From a checkpoint of a small mixture-of-experts model trained on Wikipedia.
Size: width 192, vocabulary 16384, 44.5M parameters.
Experts: 64 experts in each of 15 layers, a softmax router.
Training: 246M tokens, 4036 steps.
Below are experts of layer 5 (counted from 0) of a mixture-of-experts language model. Rows are named gate (a neuron's input weights, with its number), up (a neuron's input weights, with its number), down (a neuron's output weights, with its number) and show model dimensions 0-191. Each number is 128 + 32 x the weight over its row's rms, rounded and kept within 0 to 255. Numbers have three digits each.
Before each expert's rows: "comes after" lists some tokens at least twice as common just before its tokens as in all text. This comes from a sample of Wikipedia text that the model never trained on. Tokens count by the router's weight.

# expert 13
comes after: "| ", "- ", "\n\n", "'", "– ", "1"
gate0:255177122142098171145086125152121094173151130136149190153126125153098136166144143109062122100100139122153100121108081127119125143099120116141169106165090122096148154177066125124051120123143134163157114166134121126069154117108134108126135100136131135173157123153125127112138102095153097157113113185141131152101116143110113151159165137108158112065142148088125097155094166123194174187080255138102145139084177085113120150127126119122059105164073189120114105165090110170124122143118116139105141088101121117149123131111133147112151149126176124122131129169175105153071080115068112126
up0:176127124115118127117144090075112125139106146081133149090117090069198159071128133130100144132114143096161064149118118172091127130140135108147151138125133114132075113146096131162122134164145157255129082180149051133103186124158108108186143191099143138118168104137173157113113107145101171115137091146156115191150104125079126118154149124119146152118144201103108107134154125140167118120085135109080149110155158088142132164164142135119084130140155154107109121184107126103147137088143106133093115157118166162154083206147187114118138133077134158136163143191147147135113131144113144153
down0:109244122101191106120077096149088099106183136193163116134124064106171098136089129119095130114100068115179116153106133135129126144092068081124117150155099135099106145144126177157118110129178142115124079119120094139066135092093106171151133105121108109142097121161164129150119122126193155142116085123139136133133227133069075109145170099118127170088158077081151103121125133156083088098141183129058113156104153095180100121123156082160163057112103119092134091112107147039162178101090135147148144130089142130119061122081161109106114152145137119129167108147101137164154146124141169149
gate1:114255105156138167153172108087132148069107106132164140130095168125133092121155107193082142111183127144112148127088053157127147093110124127126099130167079093143115129172133073142171106100116130125119176143154084083181163163132139121156088127131130088153134156140131133082163119132107135177168123184112101094093135078099155141119149084125156124114178136107092135177131131110162155112131077255105112109073109134112145165138120133133131098113133103122172143143129125113140160137179122143091152123076084107097111153164150113112127150095167149135191160152126126125158126117110194100
up1:132126165159116161066122132171113127101166182140095107113160163105075093163095130131126119158133116131111116152138118084115105138137110056101127138107098131112089158106125128131098116156124145172247162179082154086155078088121130099095098093143117188127130148101107063154076145132042117135162134141131178123144090161143087104186181163128128079180094084108125115111069143130098135081137181158110181106143141120074182091149106078106145153126112102111141095107075110113102115064128103062112087164114129126167125111084143137141115144160119127169042138070100126147192112120094101151
down1:091179111165149125161087175106124128084147143147119119116125124174106160116199105190161085076146092141125077203120102110141115117138120139144134150088124153115111139103084101095093081153104155145130116081182087138076154141149117171114107103115115103099147099122121117100150136150083160142080143155120165113124128210151199141126144144112112116128090089102053120164166117128159137170137102104141133095032150112191097116140135216094076089139076097124141139106109138102107101077147162130134139148063122104141074085176181183131172136124063090081112127112118150092123083137184176155
gate2:159152233142111153150120140113138147119115089221138113101104084131064145182101119176174132172146133150096164099163141110172122132106129098131120137152150103103148096145116121115171119092112174094173141099133162198155119087143131128117086112150111139152087140114154119119109154081155051155130131130132120165133152088107129104121109125097166157068124118121126072120179118171157111127112145121255112140128160099161109070114109142116126140141122160084128111155142091138034114132120118154167088082122106101099129141145141168159127109131163106103104132119134063125141146172125115125
up2:115152113203105121135077150163125102163065094151121165116204141156094170181114107144179104118117200118111125092154074111113141135093117152108105162138124147107140107159111148143139146107124137142146255143124184184120125093111098122181079132135125161145134172158164110093130152167163082119157109115126146109114125098098118132103115079154158168117185103078110145098146123158133110100144151112134124157179119157137100127114126104134101157109173102109175110083121111113153086131118082156112115210152062104118145134175129139142170131121107066110107118158098160115207181132174125122
down2:157132108160137083093061083147145154117082138064124147119123120094188141117091122116129133130115135104175106105103090076085181119103100151171105117129106155137099126111111066180138173152138165104185112142112122134133088107121127133128094121136154063124167103179119118145109117169127152110144105104117092116102092153153137170060130134150155148123163057115164103139147156112146109214149176106092208134142111111092122083116099074162120170177112103093173075055118111150092114128085152210137114205129089063107175094127122108137096132111092203069113126157126135132143086142121056144
gate3:145120108255115123104102151100149110116087094152169093136117122063120176127142101169118155146162119114094166168127122107119142116150137103137153164101144154157167124123095096154112153082133128170132123147160137102129141114163101088113123118121097120163143086168112121134087118104117113165128146100133153152108099113189147145188114115137103068124130116107128163118114148117132199099160170135119247118158130130129131087096187105117174122125167147140150141133094100169107115173157094070163108075154165121076098137103133168148152175146123117148128139083096089129135158075071102141
up3:126122069118102201134106114126133092114162125120169066116130195133163116158113116096098156161153101152162173121106085134128125093127120162114074137100159106126090167154149099139157084113131129153088126255145123212143092128138119147128140158157118154137182149115109106121118072085068149132193121121151142106124125073196159153118186152110138103104141161119127125139125142110149132126094127124157151139076125175065129130162202132071114114139090135132125151158108120142117126053101151078064156125154123090141097093126110136088125175128096169107165134110089128143105128160143121103
down3:108128113156134115151102126068109091095054091147147138151087120138138124107121126117125152124168122102111100126122130104141143145142152090183147145098172118162126102119083114093161145142115116104219120151167151161080140151111066123160133124118112112150053120116135115104098147104124156201065148154158087128117177120152174144155150178158165118100129158122123097154094144191174163138178149141108151128077160119060107120119107161059161176132148100141162182149092120097126154069098186088133046107075097174135152230100115096100143048152100110168084150141113158090144079139137122085
gate4:062139189107255144116117152161186125087132131086168140102128131146166124057092175064130145095149161076128109128127149133155112119155164149097161124069114112125156125142107134127125115090111122083120167094146130110129077177102135121111124128173138180141120120104150157157183102111143121181120167133161116113112128114122125143117121116153083168154132101166158104174131121108167129104124127150123099255136129135138169121078113147113118064136148179091136099159142128144150152185108115176150134087145142143078130071096084089143096134124134185100170137136092106118149113122132131133
up4:103159140104122133134098062146108124158096089110094206118145113130093098099096135121197169143083151096122079159138164136103150161101070096131092139175089133114206142130154115092099140095094020114140123129255194128096090166110110098105106152142132076152062109159122147097103150078101137123096162112119110106131123171131095143146144090125132175111120140144136112123144126128124068098092121078155147130121088066104108158094093095164123108132129157167144115177095116108093076133124131095114087167113156117068125136189117136135141090092134117110141133176144095065115135086109135092
down4:084113098170148075171133097088123142117153153161201095156085051153129109130152121105117124163081089160099103135173113075058123101065193139141118133117130163095146094114156171078078105135227130138174114099153125170146157089157107085145113116117162121129073137124098117121081139138181101108118122182046124097147114117138119108136131148188060103062138110129115182151133173135141116153093112122077131167080178135068122153124140177139125196137090125117131153118115120165102125102196126138110135130145138124126058181188131127153104137131159141112105152143132119139097061176105088107
gate5:132158120130085255141171102111116154141113123158138110093158158130100100115148103159130129156139155170143129165143074171093128124151128144174147153106122115124111122093087062107127093074194141133132121152105051101129113136077128082123119168062173127090133122142144167085127113136133118122184125143124131125119118106139163116125089098095148110082160185113089089170153153084190108146137194136108100124255145126124103167131129137056128105114125125132132108153106160125118122172110133164085127111147164145131126154133122148147145134121110157143157138111133105127102155090164120192
up5:131083175143123116076171124105129119119159117071098110122083128122163163134131120156082161140134138155131134132124128105131109094171112095120059160099077151143097152125159138110175170181083096110125159116107255131176100096152161176148150128145095128145136127054095078178196151158149173124116182076170109098188125160108091155096180147144111109161119084106116119110130114125079155102129109180143141107133083082168162112159143121151093125130148140167141079110108157137154067119158153139105098151108109133127174115110118144069130072143103134157106044122107158144187146100115133092
down5:110097156153130153124047098122103176095092128111113131171126129093177164086153078131117065114140131185129092187114114137127117116159113054091126167113166099154128119063160141106112135093134156162192154106131206122132134083140086148122122075200126097095163161163106122109082173147125099087067129107108122093098118205172126136115082147119075126147097139101109093164161140147143115152091087156116136095124073099166130112142152103210149088090151194103139174176154156147168140139092106175162113117108104132158155071120113166064101123147082081128093108154099120108159113165103129089
gate6:129090126144095138255133122060102152124117131111170132093162177127144147132120137169135126141120140148137098136132087136119115086191076081096122185105138138148117093121114059123108146093162121132140145172146101138089096145123087124156107170160133149111166149085107130102133125140125127160148065105142120104128097158138081114117150108163103124131152150141090146137148169110158128177175142126107137112100255093116142175165143148090106169149099102176141169067114174164127089133134126061165104089175141092125138103102145103125095141131113190172157172149141071096108175097153109182
up6:133152131128118204185102162113134123155130131147181163139135112142127173198146170143170119056097140097095111167083118114170129155139114170093177102114138140121122121146078127106136142101152129142115194142142121255116121149126047113172067142102174101100145174119185168084115132098154132170117131162179122114109149152154126135109101091133137108123183143149164105154131191085146115143134098068127107125104139158110101149120121170103152104153129115178127126081210110122133117124121097074143125075103140147131136143132132076130128142092160156114160164154160104076065131075205128139
down6:171203133143159073172154152164104096098159120156122133121140098165146128147086132125130128105141073098189139126109194150154167119161193097166091178140092145134081121137132126144108123167084078094145141123111065063165093125101122137069099136105100149186108162144110152103117095109114177179182130075106107123146184064144116096110149091130091132105122083085081158144173077128127143101126134146117151169125141124114141124095172081117137129119112136102161118177122129014120096181097179159130118174155173152134095120138168100141097088137173116076097182111160177099123138087059142126
gate7:132135184062150136137255144154133092087119144117140141086124130161147105116127115100123182118151124110108121119149136135127134114114112091144137115141137137173124152099155121134090129147130090147103129120141166134153170117149133165107136118135142063135141165138151123127154135110130174168134165101109115096113116109114140085110125137204068131173117125110144111071104096148092159134111149102095149095135101255121168163152135141133110124133086154093135128090120118108136070113129114173168114148126191224146144116164153110152137134128150121116137113164120157136137141136140145121
up7:143111122075117087087121142150166106134180176212123123136198138156080147139086129100131107099094144085149173090105121116132169125127115120057152131099127133118158063132135145138145123110168102168142084131150149130255111149101090192100103096130122082165140155141101142155120163054141118163066124122109086117105163135117055104145113140089146156107096094095125120162107106134178126141181155137091053090085108106108136109126183125180180173126140121144143147184170157119142122103083098158151160073130088124159165149105104099114157115079176111135127148120126136155129157145125166144
down7:167137088135105137172201096153132141127056140155164159122093087135180129129109123175110181114112094147118175122122132176099141149155083106135127158131087128152168095094137107116129095120194148159153152065124112099104132056051104145071120075170052089221053166090144131121167070131055070126100160115047136108120150126108157117133119166100126146100161131139144167102078073088121141118117162109149161185153118123105133107135103180159120110154169139115132092115111122130110134140131117164114105077145105115132184175120111087132128149160092111125078109139143147146093132084171088072
gate8:215107122075100161119128255110139105144074178133084166126094147116119153165118112124115107124122135114132168110145123115106125097150136118107154141112107105182119095114109120116126171149150126151146115172149179111105104080131071119120105149092075138097123133151130111120136125126127095124093107156191139169136087134156131105123075111134145128082159135094105116163185155112151129144155132122147122139132156126255157148156138168105162106152113088173136149126133152177151132137082169134168160120176155188163060166141140145142100116121098103150086162136103087176134120119136068121
up8:172116121108121169120147169161120114147086135105101140147126156205124149167074113169159094112095149103125168123165150182137123096090159151158147104132125127178103131108152188103137191137054132174137073164093150152081231143126057139144095145083114129159089106155136114159094112161117128138120101122154143130172083113103182140188081132114126128157135111104106085156149136154147132152188122105111121122111079081147130145124148164168190080114104125143117065116145136090175127121125181082089121124124142138057111088135090177148085056097125076150139119060112075189131171140177102147
down8:147135110060098107123143139151146103195138103180151113149164096116100098113065160145068125102127172105168098122085159128136152142147108171054079120136101104092061132084065127129114099117067172110037164156131118121077108197071104136120137123152120148099168139151175103073130108124162129091158154129150142110128125142136147133137150148110105121130135105148136098103138166131114111179095110118132101125097123086192150111156135151137117120080075130182112125085181135157112174090225152208109118113131124139179182105084195130178138193093146112073175098116111127122117146113149147173
gate9:130119099155141144199119119255175106152102123171118114114077130128156197128129183140116125131096119110097123159106133120102144129096152164112110125133091089128099153152171107132108168141117145183104127106145164155137096170032164147093138154077131159126112128138106109162151138120133142181132091104142131075160120129137124108147114143188081122165105086118096171144099120106152108080135080073127125111185152123130255132100103114161111137119127093147155159145176125083099116082177165085164117065140141106124090155141185103118158144098162067139151154123122067123150128094172108114
up9:120128100100172155063110127141113160140184106091150132097183172108081104122111128135143152090151150155120133143204173157132121125133131091128145141126102192132175141113042099153145097142151128112176135088125126049143109255137135115146134093142145093149141166106144133140157127120156081100079194155082168111123128130066096076143118131102117131157149154161097112156131124097162085130160167116143162184138163097152114124095151106044166127137117188134065141138079158114150097185087103125159126203104143140179138144153117075133117156146136183143147118102099118150139143130092150104
down9:136107112108122109164147102147138158124135114108141126089047121075118175094169171087187128124116140099080135144094110112113099100083120178088184111119127111101182105091118127103124082151183136139183040152121125139115147154144120174120135173146154086131137127082151161149143148102123115126153144121116143105150111130139147156155135095136087195026168113124105165144129101131120134107186170150169145088096152147084105068143184185092157179127148121123150186152160096170183130185094049144169126172138161127098083155131117101165107101057125103158185148139198092150087124173134140135
gate10:160123151084155167101133166150244141119134135124126110124086158168100180100139133176125114110135143163119127172140181146104128125171110104158141122118125099161132120071168137167159115135170130161064092124180139127089196120167154159116178139172115119108179148144160110141148102115148153119108135169157135147097112101096127140136104165132088120147145125135175119095159115148130150134142183141123150124141028093159170255141135106153137155105137146138117079150102129118113091148082142193061135140125135146115134131130082174076093077173123127092069133137127170162061161136139124131
up10:126125143115115167130202135110169084157122075119112153097108132117124090129122168096164159121099116098142142186155098195111080164157107121129157123168107155136119161106142125155150105166099156097119133086125145146102111192255156105164115155172115119133126110075141139118163160146118151098087143189088087159186109077138114111119162125110140152114167112164139142142164131178178160136158109144144162132079156107091126102158132137122129104091098123130137175191106142143129141120172112137193103126070148152178158161112166155178118107110128150138179084110146091116179122121107104156
down10:121163170134129137088149181124154065088101157138139142161160131138132145122165183114141121168155089133147176150080124150142103120084121131066150150131125152072089115179165143130114066139091176112130141180060150103133163150218117050080172118146137160100099098163126063117126186121127063132156137155098112102130094125182180111201158157145176076125126135143135136085149161106123118095078133151107082120095139103119124205172109103103111125101103161147135164167157137073064135108100134082113124194131138128149105135165184153103122162138153080125069144072113090079114140100114156136
gate11:195087148053111071144136133084123250130158060141124096124129109087134039132094149118159122147133152106111093106148080135173141143140099117080079106116135156131146133138144128136167073143199105131139128086124135110126110102100143122116117110134132170149096111098147150136141149138139117122125141192157103056162066107159163090155084138097156161110118118105079164139102121134148170113111115095118165122142115137094145063226155115109128145113168130133070133181125086148123141121105060076111146128119123201073146161123138149158152090129109169153173174157160083178116095075163098140
up11:149115140083172077174093190140141135157173112114115125143170119130157132127089144084119086162115144084095103100136074156139163171094152162102114122099087150131156151128097193089158144167128103132180101135154150102116134112107255056103099113114124140150178107180152094151172158164128103112126155181198099082143148176132157120098137150104150141117158121144091154135149107166141123101100116139112154174131135089107158063091132124101095125149158081094115111156157124127158117112106159098109096096123105169133116191113142117116091101068100127178134102135136122185138089128169118100
down11:094095133105180093089083101127181168124112139067083136180173028100125112122099101151118114128180094133089118073116089209113126126093074112121146179151167097171129085114097114131094116150118181174106098155120108110104106098151144103154030123127126104102127119169195106193108069112145115160120147170113113103108112104155139123163111114095086094113182153154141158167099188076095138139105147107099103117110093120145153124112076149082093121120132168163121164156132088155133112157084152129143116187166074102148103156162176119109045113153125174106125109146094186139127089117102147145
gate12:140142120122128116179188121117099113255102144088128118082125181129152164134160077141183117144083105084134173062160137141116156098106106142107168105105171140131150134091174147116118127147093117122072124140096107139138112168144093152123129105112116104113167160153159172119150159135139117148103128097142140125099152140116126081124111123116081125131142105091141129070109134135166135148153139094136076108123168117152130161136255156146141160190144123157090144159140111108161150137173126165170131171123123169116105130142156103192118113113121100134150154116172097140062166120135152112
up12:134105158120180153140147162104161098124068128149105149208112121107179156153128108144124120097141186136103140143107117130106123092124167145151156105148119104125091105103092095107120156070074163072105178091134125178055160118155081235070072137127114164129167161156181136127111129175122091143122160119136109097158145115104155087166140178130157132141136068151200134101097170166133080188102153139168140156112125155116115088143156108129161139122203128117142147149164162105152161133170116152207099150077073145158165159136110146143137167132174173120105145097170137126136069170107086197
down12:117126108179120140165166183190153118140120102163170164184108126153097170162168119084145132110122146150160088118173148160147165170138140119139144085135059099166115103145078145106221114215157112088182181055129149114138175080106067140141186159115113163152122148112082172151191064144080144091148173115126140168171132141162143140098158157121150166127113112149139121166136095162157108175143121120113093140109122188113095190150203182145119167113120122093118185118132121103117128126148157070135136121140113125072158104100122126123110146047099131113168108074106139095102159135099128114
gate13:161130107128130137183098119128120132112255182131134084139112117144123084157147094162131142126107098136097095156143160123103136102114071115126117150126124120140100142172140120089103118138123136183119105192119144159088120151115108103149168165076093200114148089150090172134104168087090158139123136127143146173130121128163127129145136081177096140113108141180140161169102131126116175131117154082128124115143121132084124128173191255142129099108126144138163145093080078122105101156181137057118098145167150117155148098127120122095105147133145117150137162093140161079157102142119136088
up13:092106140158152088185106154153112157103159117138188110133164098152125056174119168130157127086120140111111086163117120119143140153122142137091179104106158103142115132172166103093085134127171117143168113147104108117130082144082110094255105121074103130145148106139153149117154098122076157158157110097182169138147121117150133130140152109084138112111133075115083106123128185109128145126131122105180118206150102146131122102127151129116155060097128153125103119091133082118098114166170188082155154123184121090087113057144092109077135122090114070081101155118140134074124149195179164114
down13:143156127136104140058134141128190123113192108147148150161124123138130154143075080140048147095117125125169085185163132171083091144149140148157162118153129158135096100108124129074116191128132097116111140125081111040116097132129139128109134095063061091120123139125114131059119155151093090119144111080156056127073133150067140086118143113150116113119102158174093139090116185116074105109165159156130098122132082060158179143106155138087191118125133105121156117159066170094134151089133124142150137165117130111155221136117164114103095129128121148066140107143120115050138089087077132191
gate14:173079199118117061121117117130110135108156255126106064167112153167140156154126139098130155113097132087157149142117115145111124123121108123082147125090160188164133111134154174120100153079123103143123122153092124132107111155147094110086170090108109180086141096133107176174137125084116122133130169147153149088127094166130155151145126149142114101126163157174113127113099143125083114149151111086121127158166114143152161104133102175255115159141143130158096079146134179108181103137099141134131149186126162135111147055159137144125158080086117145091164162161119141104127125117152100141
up14:110174106087127128127136103102126097134153047099112133077170110164166093118147073137101146155119113140155105133111153067111109145105101115141142155102087124116126123102045088160153120117202159135152188109130145144173096128164141177148255114176109100153101146107092108157161165178106129138157131158079103177125130135135126123075171137113182123127081091067127140097152111117103137091140136137082137100134112138136102185155164080094124090124137112126145143086126123139139158173142133150151110077105062113143144075177101107132139094138134128176091109143171139151109087115059167122
down14:142071191128089152136121159165145152111108125117126062090141179153067142144171169130154133114130127117106226086107118062158087090070132110093084145111136177132153151160156110147161149081103140141160119173118130121075157150181145123126187083150143116167131082124141137147065174194131084179144145097087158176134136090114138138100119074143141104130059169142159154122154184083135166094170180081113145109146147205080083140166124101123106150154149139099120123128093080100081089161121085069138142127154151131091101188135137180123130157155135137157117126101124105177130153140084172157
gate15:113126166164109124096114112163135140121125146255156179106108119144109122138112184124143089105102155102141194079105120136144144140128085105126149111094098129158153141172134142101120147151089093175070116174174106152092128131140155144141147179125112170170149137094128145095174172134161102088147135165105104139127164160143111159141115125129124103096099109132098130162081150116124145121127118091109134093116124101098145135098137107180255163114162146148117093178166120122216100135091118109054127137128177125156120159148109159084120126143145132140107138164165128160154109126089171088
up15:189172136131140173174075156114146133141167195111117136112115101099073155128131126138118107101121071175093120132145104123083096122127176110142095120189114137154110161100120089129094149154097204110149104163121088098103127109112156132147082221135181142146181119144146130127086091084119117144147120133182141162059124100049090119150129152098121116143170097171142136096109081101173116159047154146216134117178108145141135082137102164163117119160088117104182154094089067124123126091157126118118066092096063160131090099179143147086154143060155120073157143118156148141132129112123100168
down15:204163090173121115130133184128118087108117104185141165172103171142139123146109148123121114138110099125083136070150068132136117141141085138131159096169105136185113178108185169159143175179131176092124081154104115112079123145094105097143113122165081144154140151136128158089085148156135112100160089056115158174136196144101155175110086089182165109123106104112113100089095163171161139128167107099147101136178098132136172168165167117175139071117153078128131144148104104068109088129173173152154083098132203114085099149146106167105116165113083173118129113126158163116171219155137175145
gate16:168098114114139109118131125113127163081131125104248108160049155121163111142124121129160176144160144100087147110102117120113135128120148086145101154156086155138158126194081089162130077144180188158168143126063144146136112114128170127115122135140100166107175108100115079137109129172176126132087160136101135109124126096097141158145147130142087158151147202042131130116163129074128129126125171126120134117156125142110160088212086095123090255137108159131129099097063107146119088138128138161158098140147068100107156157145152144164079164112136145169146128159152155162110138124103125051
up16:120118147183125096123108080144144107163185080167107126148170110075108125143105113137116144158116097108140107154124185132119131146138177163122185146129168171163101092118159148137106115111104157106108106099146084126086151120140117124129117050255068161156114146126151097135079090072108125155160137100043150116147190134083128131161130132078153114137122157148162113083118124134128150136175153115092138087173111088081123080139175153120135166084142114079127116157143115096148153127129129147088154076107086084162106172135119138190115076167188088044122114138088144120093111138122166172
down16:146156139113134131171115139155139117140120075105156160138171206165176076140115139113079142113154138077095125045161132148080161125143111117136144144147111172119087116086143084146081142079138107163117158132148112089156072116113110121098139081171125122064125145113174134130094115089107181113094099117138159186123114101130122166082099077150132114130067139154181144088157140124008179155112204129148135114118099194095142151102122165093132072092090137172050122081108165139115115146130150115100134113218129116142167152128177101121165097217143136112142113103120132096103113111156115112
gate17:156096158122113112158144121109165107131140159157153255157105120089058138127104116156093170121133117134101125125090093124162102150124162154090112145162102098156135143133098084117123124123122144175117125125172130129094156125135145130184106138125184126172128111104101081099081090059100100181103112181093173123059101124068082133135127151142115092132132168132150114121116184089127113170110152137148083159139115136119106145148131159172105077255105183136156160118150107169115138130129126113089116128077110107131092158103136141107142173081170107098139164102074172115107135139081140118
up17:104101134117085179147116183128119147069140136111099131113173199148179144074163148088138134144179116107140127129128194102073083105094126158124123116110162192111117121156092129096081153118208153102107178172079149113123127124111140152141126143115225125100149140156070142152167106170163127099130137002137139124150092125156109086157167132104113129156093099179088115073137089139111084102112126102116180118183116151150120116084058129122076152109138071090164094114089091106141122080109121110186149110146123134123172069166151102171076122137146152150148121142109102089130096141127081099
down17:092111124105166119165120141107103142148114122121119141167156054124183122074202133140159160119169130129155153164102175075175167090110104128134134129168119143076085052132105095140074090149151203110154154134158149123129139129202144133135150140130125101160162138087126155084190061113121157142058107163141109084144124200138139117107099129139111124121103136146130148155184116121128133087137131076112122114143130155091043111108113160082072125152117101138157148066135107114067116073139174101207149135149081135191079056163159073115190126145114142130093129108179139113123077114126097136
gate18:118115173110128095093156117151108124129110137099136159255130107128162130116184044097151075151124160159130123175129129112127101118155135134127142141150117127077127170105133107107122092136122143098153115096128130159148145139144090158187115069097151088145128065094114078091110129124112124136096170143136109139153146146117094119111093102101136117107167081092192176111123139162143098100146144130116061116115056161142076192121138119154136091160255138104179160081140128131134117135147083162136138161101079135099164108095139138089175137130110111138103122156135147139118049155172171135
up18:153174130164171154142087122106161133114155154108083054108191148141055176112122112169093129116135113130170118186144120141103113101109132113107120127106108187142107107147147159118120086100118165172140165152161132107147102139136173119113140181105056255070098165161133143165152123131152112118092164086094119164125149111152125092151111167146125145134103137091081147112150097176124137115133097082151178141127196096138121133134130129091117188073116158162084092146134116133097185089107138098146104149159148095174081090095097121177093084117095121089116070126119156175077172121124087124
down18:118167113136111095122155074124084142147115140134062082159157194130133167170147052157117116133137053123105148146085145149092081101163112113160121167115092180158074106112030164109145078128123136120145178092084082107123153145127122135171155160164079085133086174141103188076180104107136062158113153132117129136141131142093199100081141126075112106156103146178070139141137131152135094071077134109165127186129124127136162148147134127101133056099156143088128156124144105113094099117142164098136127177137100163121121099113154116153061093142085109042155095094111085135135133150085149140
gate19:170129177121131154094115141124083139097123128168109162149255144088107144095160163089165135138127132110124118120127096103119113118142132175057126109106112153115086151149175191079155105145132158097149164148148113113171143168097117121176127148139131162166135101133140091147088155141107109151145173159126152130161101167142154094101158108090160147137126114117120193123172144143142093168152124129147155107146113112102107086101123087046125102110149255158106097086100098120095133131159105071120117115074102172110152175059101106126095123121097152150070159099080121119118084113169102125
up19:118133109123162158066206111147091135160101088151191139127105131136194170112164088137078200135139097156162103169158120160096082140112117169169117170115174125104104103149080069125075131130152184101128083075131075143114143129153197134112168094150147099222112160091158198100121063140134134162153143130096151087129154140090117131155099124146083125125165148153185148121104121079093109119169125139111129115137101145192089171119163171172128175084156103081149114177127193142153122120140124212154121129127115128200141066151133130149140155168091119135129114139108122138142151100117174137
down19:144092136128066096158138113123100095120108168145123164122149116146171112168203087097101137099156187101135171103148110113122101110176121164124135130060178124128110168145168147124101072080179148103144160091104126074150125107163079202115129131190113092203145161098087134119091131080141146064100067132158154151157146086095084104077125068132143121161080096182155138144136174112115115089108081128143132073114128115141108090126125155188106120159105110093129112167184182179149113129110119157136131133133081128136135132088145220089169163107107151116130088092098119079161085123133087190
gate20:135138122120097129126172142136071150124124141161100137137083255166127060117115155152159111161119175170103083159154100142140122094164137055133101145153164150107122126182141132155111129132117079145111143123090098142126156139141159160106131095179181127112096142079141160071095090119101172099070109129107108124154110124153134106165121112105102128140141170167108157135097134074104106156101130125155182104161130086121160132175091167137052121120143119255095114142125079122113131113113096106154156165130134123113133179107133113139130047161169112155136130101126107126082120141168124194
up20:102113094134163145144133136120117101111093111084163115151060133158120129158180101136115143139135103149100190131084136143154131109140087120133124076123127125120108172145129103145150126117080136142098076190113161147064176157125126101126170142148155136096255135116142147133136082161123121107198116128131128131123122105102160159116128157103133127113116156145165157082094129188177124047144130109140080107129096139170082157127158059144141117092159167065134104115072164120156118157148130122072115094155115178127144153144145119101130163140075167159190117110154110151078170083123122080
down20:071103067128113111112115102124128171059109115098089102153138207134088149084131132138134142132140116143107156134077096142142108112142143134057122109122166137112151163098184107182163133131142131155118068178089129156090127162172139114157168133119100141123151117168079109089106193158147099124173043161073187120092051176126122203090151105076087078096116086178193138122129140095170098125115084114051126085120086138115124109127141089135107112132098151095127062108103149147108172120150094146110160112099104079153101113125165187143177118129147164152103114135148157157120183159125079121
gate21:108135072137133096123115109140136158122096140164166143103118135255114185093180094127148131137134127146115123107106091083129117110155114133109146144154203138143100116084181179138117100127137141119139129101112169144164128156101123145144116151124127150155150091114098128144150185147079181103175089072106111133173112117146104186091134163134073144164101094112141137111100123136121093143149184181139160135159129066134112141134153168130125145103155107157255134122194193124139124128149164183187112101140105120125112033117160101120158152118125156189133138141147137138143100117121171140
up21:099147037151111116147206116122082081171102147164118099137089167154133151134144065120119112134122109157148128130161151113164100128121144152131142182170130125115081183128180153144081067114105113131127136144130169147077120153113124150130073156141171099122107255098165155120142156132164158086176124080077099132174092096149081158114105123123093141119130151158116126170144100096141146157172143159128130148153149050114120168106129164121143121083082134127115189164184179135074146176151164137212088126107172169094096094140144121167130152119097085133115124120119152096116109163140166141
down21:123181134168168117183125105112129052080106123154154143112140111140110105176151099097093087140147074110243158141157216099169151122115169093129110123143090110096101077190166162132093141147158118096128154048170108159124068081063077119070131112105134077125129200200120137142157140107170126141138115101085113125123152062168103094195143130109119101168101136110150145197132146128125106120095110096089128127084158139126145162143121104108147128090109132115143176147086125109100165103120153110125097150114100144172089163183108112142148143203084114090101121127137167120144109167136134154
gate22:145091174087129073154217136076113181123122131112132135155117153117255103113173076116119101111123146109093146125121086123131106119168111116085118128150153146098075155186129151077111120110134136087136147108143121130122062126154065108148126139097134101109132140134163109159137121144186134118110137065156126131127124147128130100092103132154102169182160123139112188162099113127059133139172194131154118126116127117118104169124137182140100135086145086179105255079158128122125124170119137113141133150111118152126160128141114132110088107125114122180118135125087134092127131053138155120
up22:155159099104151087173150135129111225119145153107081161132142094129141161129147076182166140162082098151143122109095114073165098100126148155112125121175132150133080128174080160081129142174141103125164118130119169206120113095175060121132093123117129100153133108255168139110115144153161110114109110106179075162133135150193127126155123174134108147120151090138128194154153113160146120174137127070141087159165152149136114168108165156163093139082119137149107135100161073164112166167089138110144050144131109132129089094138123098143127136096110086190100150116163124123132112124148150130
down22:139178163170119129057125149127151063066139103132141115164176115096110121153202119133122132101156062112179072132210203123140160176100091103154153115100091137169086128126091134109104116198123144142117106164159157121085173131123108109158144092084126178096197130174173177089111111119141143140126216114123121179163153108141155125170162114168145118131165092086112108154109070185108126052158168119097141158100177124109148149121158146083179176097108117161122143128109127089134163083153167114133090190119117095132135143114130110133108135139116073144113100117056174083128125107125137155
gate23:138142073151128143157128133098129119118119129094160116103117119126165255111114112190125113131151151098108138063131118102129102121131145128118148129164145124125083078161096153154088145124139125133115154130092104187130116108153159116123149131107144146104125130135166105103093133165110161141122090136120133146155123092189157116130083080184136147068101177092121119084127189116137143149078127124160169118115142193161155101186155214180145105135169148147135160255162131152126119094164073110112167127127166124113134134151176182130100121154159097120128107178168156155084089163140150083
up23:110145087141127189163102109115125097157134123105176144118072117104172137123163077109098082121157128105140155086147145081137146120102157120097193132179179140088119098145106143168065130084150109134125107154099085190103134148119136107148158103119151115091159093158255121110113104158112121121094137163124116148154118121149154146142064097134086132093109133101126157102090187088114140128068134058149140105096125172156102102153131179173174133154163145159149179189129136187143179053189117136169166102137135122102122136175160175142110109148174107143149115158153086155154056130095128098
down23:118162151160185213136169125140102101118087076166168110089140129088179137148143094128089142137138114172162110114156149122168144161086049169183093079112126138097133109153129157147127104113169132095095134076139137125086166141135116134160141078114130095151171113153144167170112083170133107113119073120207118106109176151090106118108108110109151128156157102130094117131120124166083117121154145096077153146140128070127075110120130077114128122091086078159121080144079139105103180133043168163130156089096084057201110091144161070107096125163127154083078130091112143140150076056119115162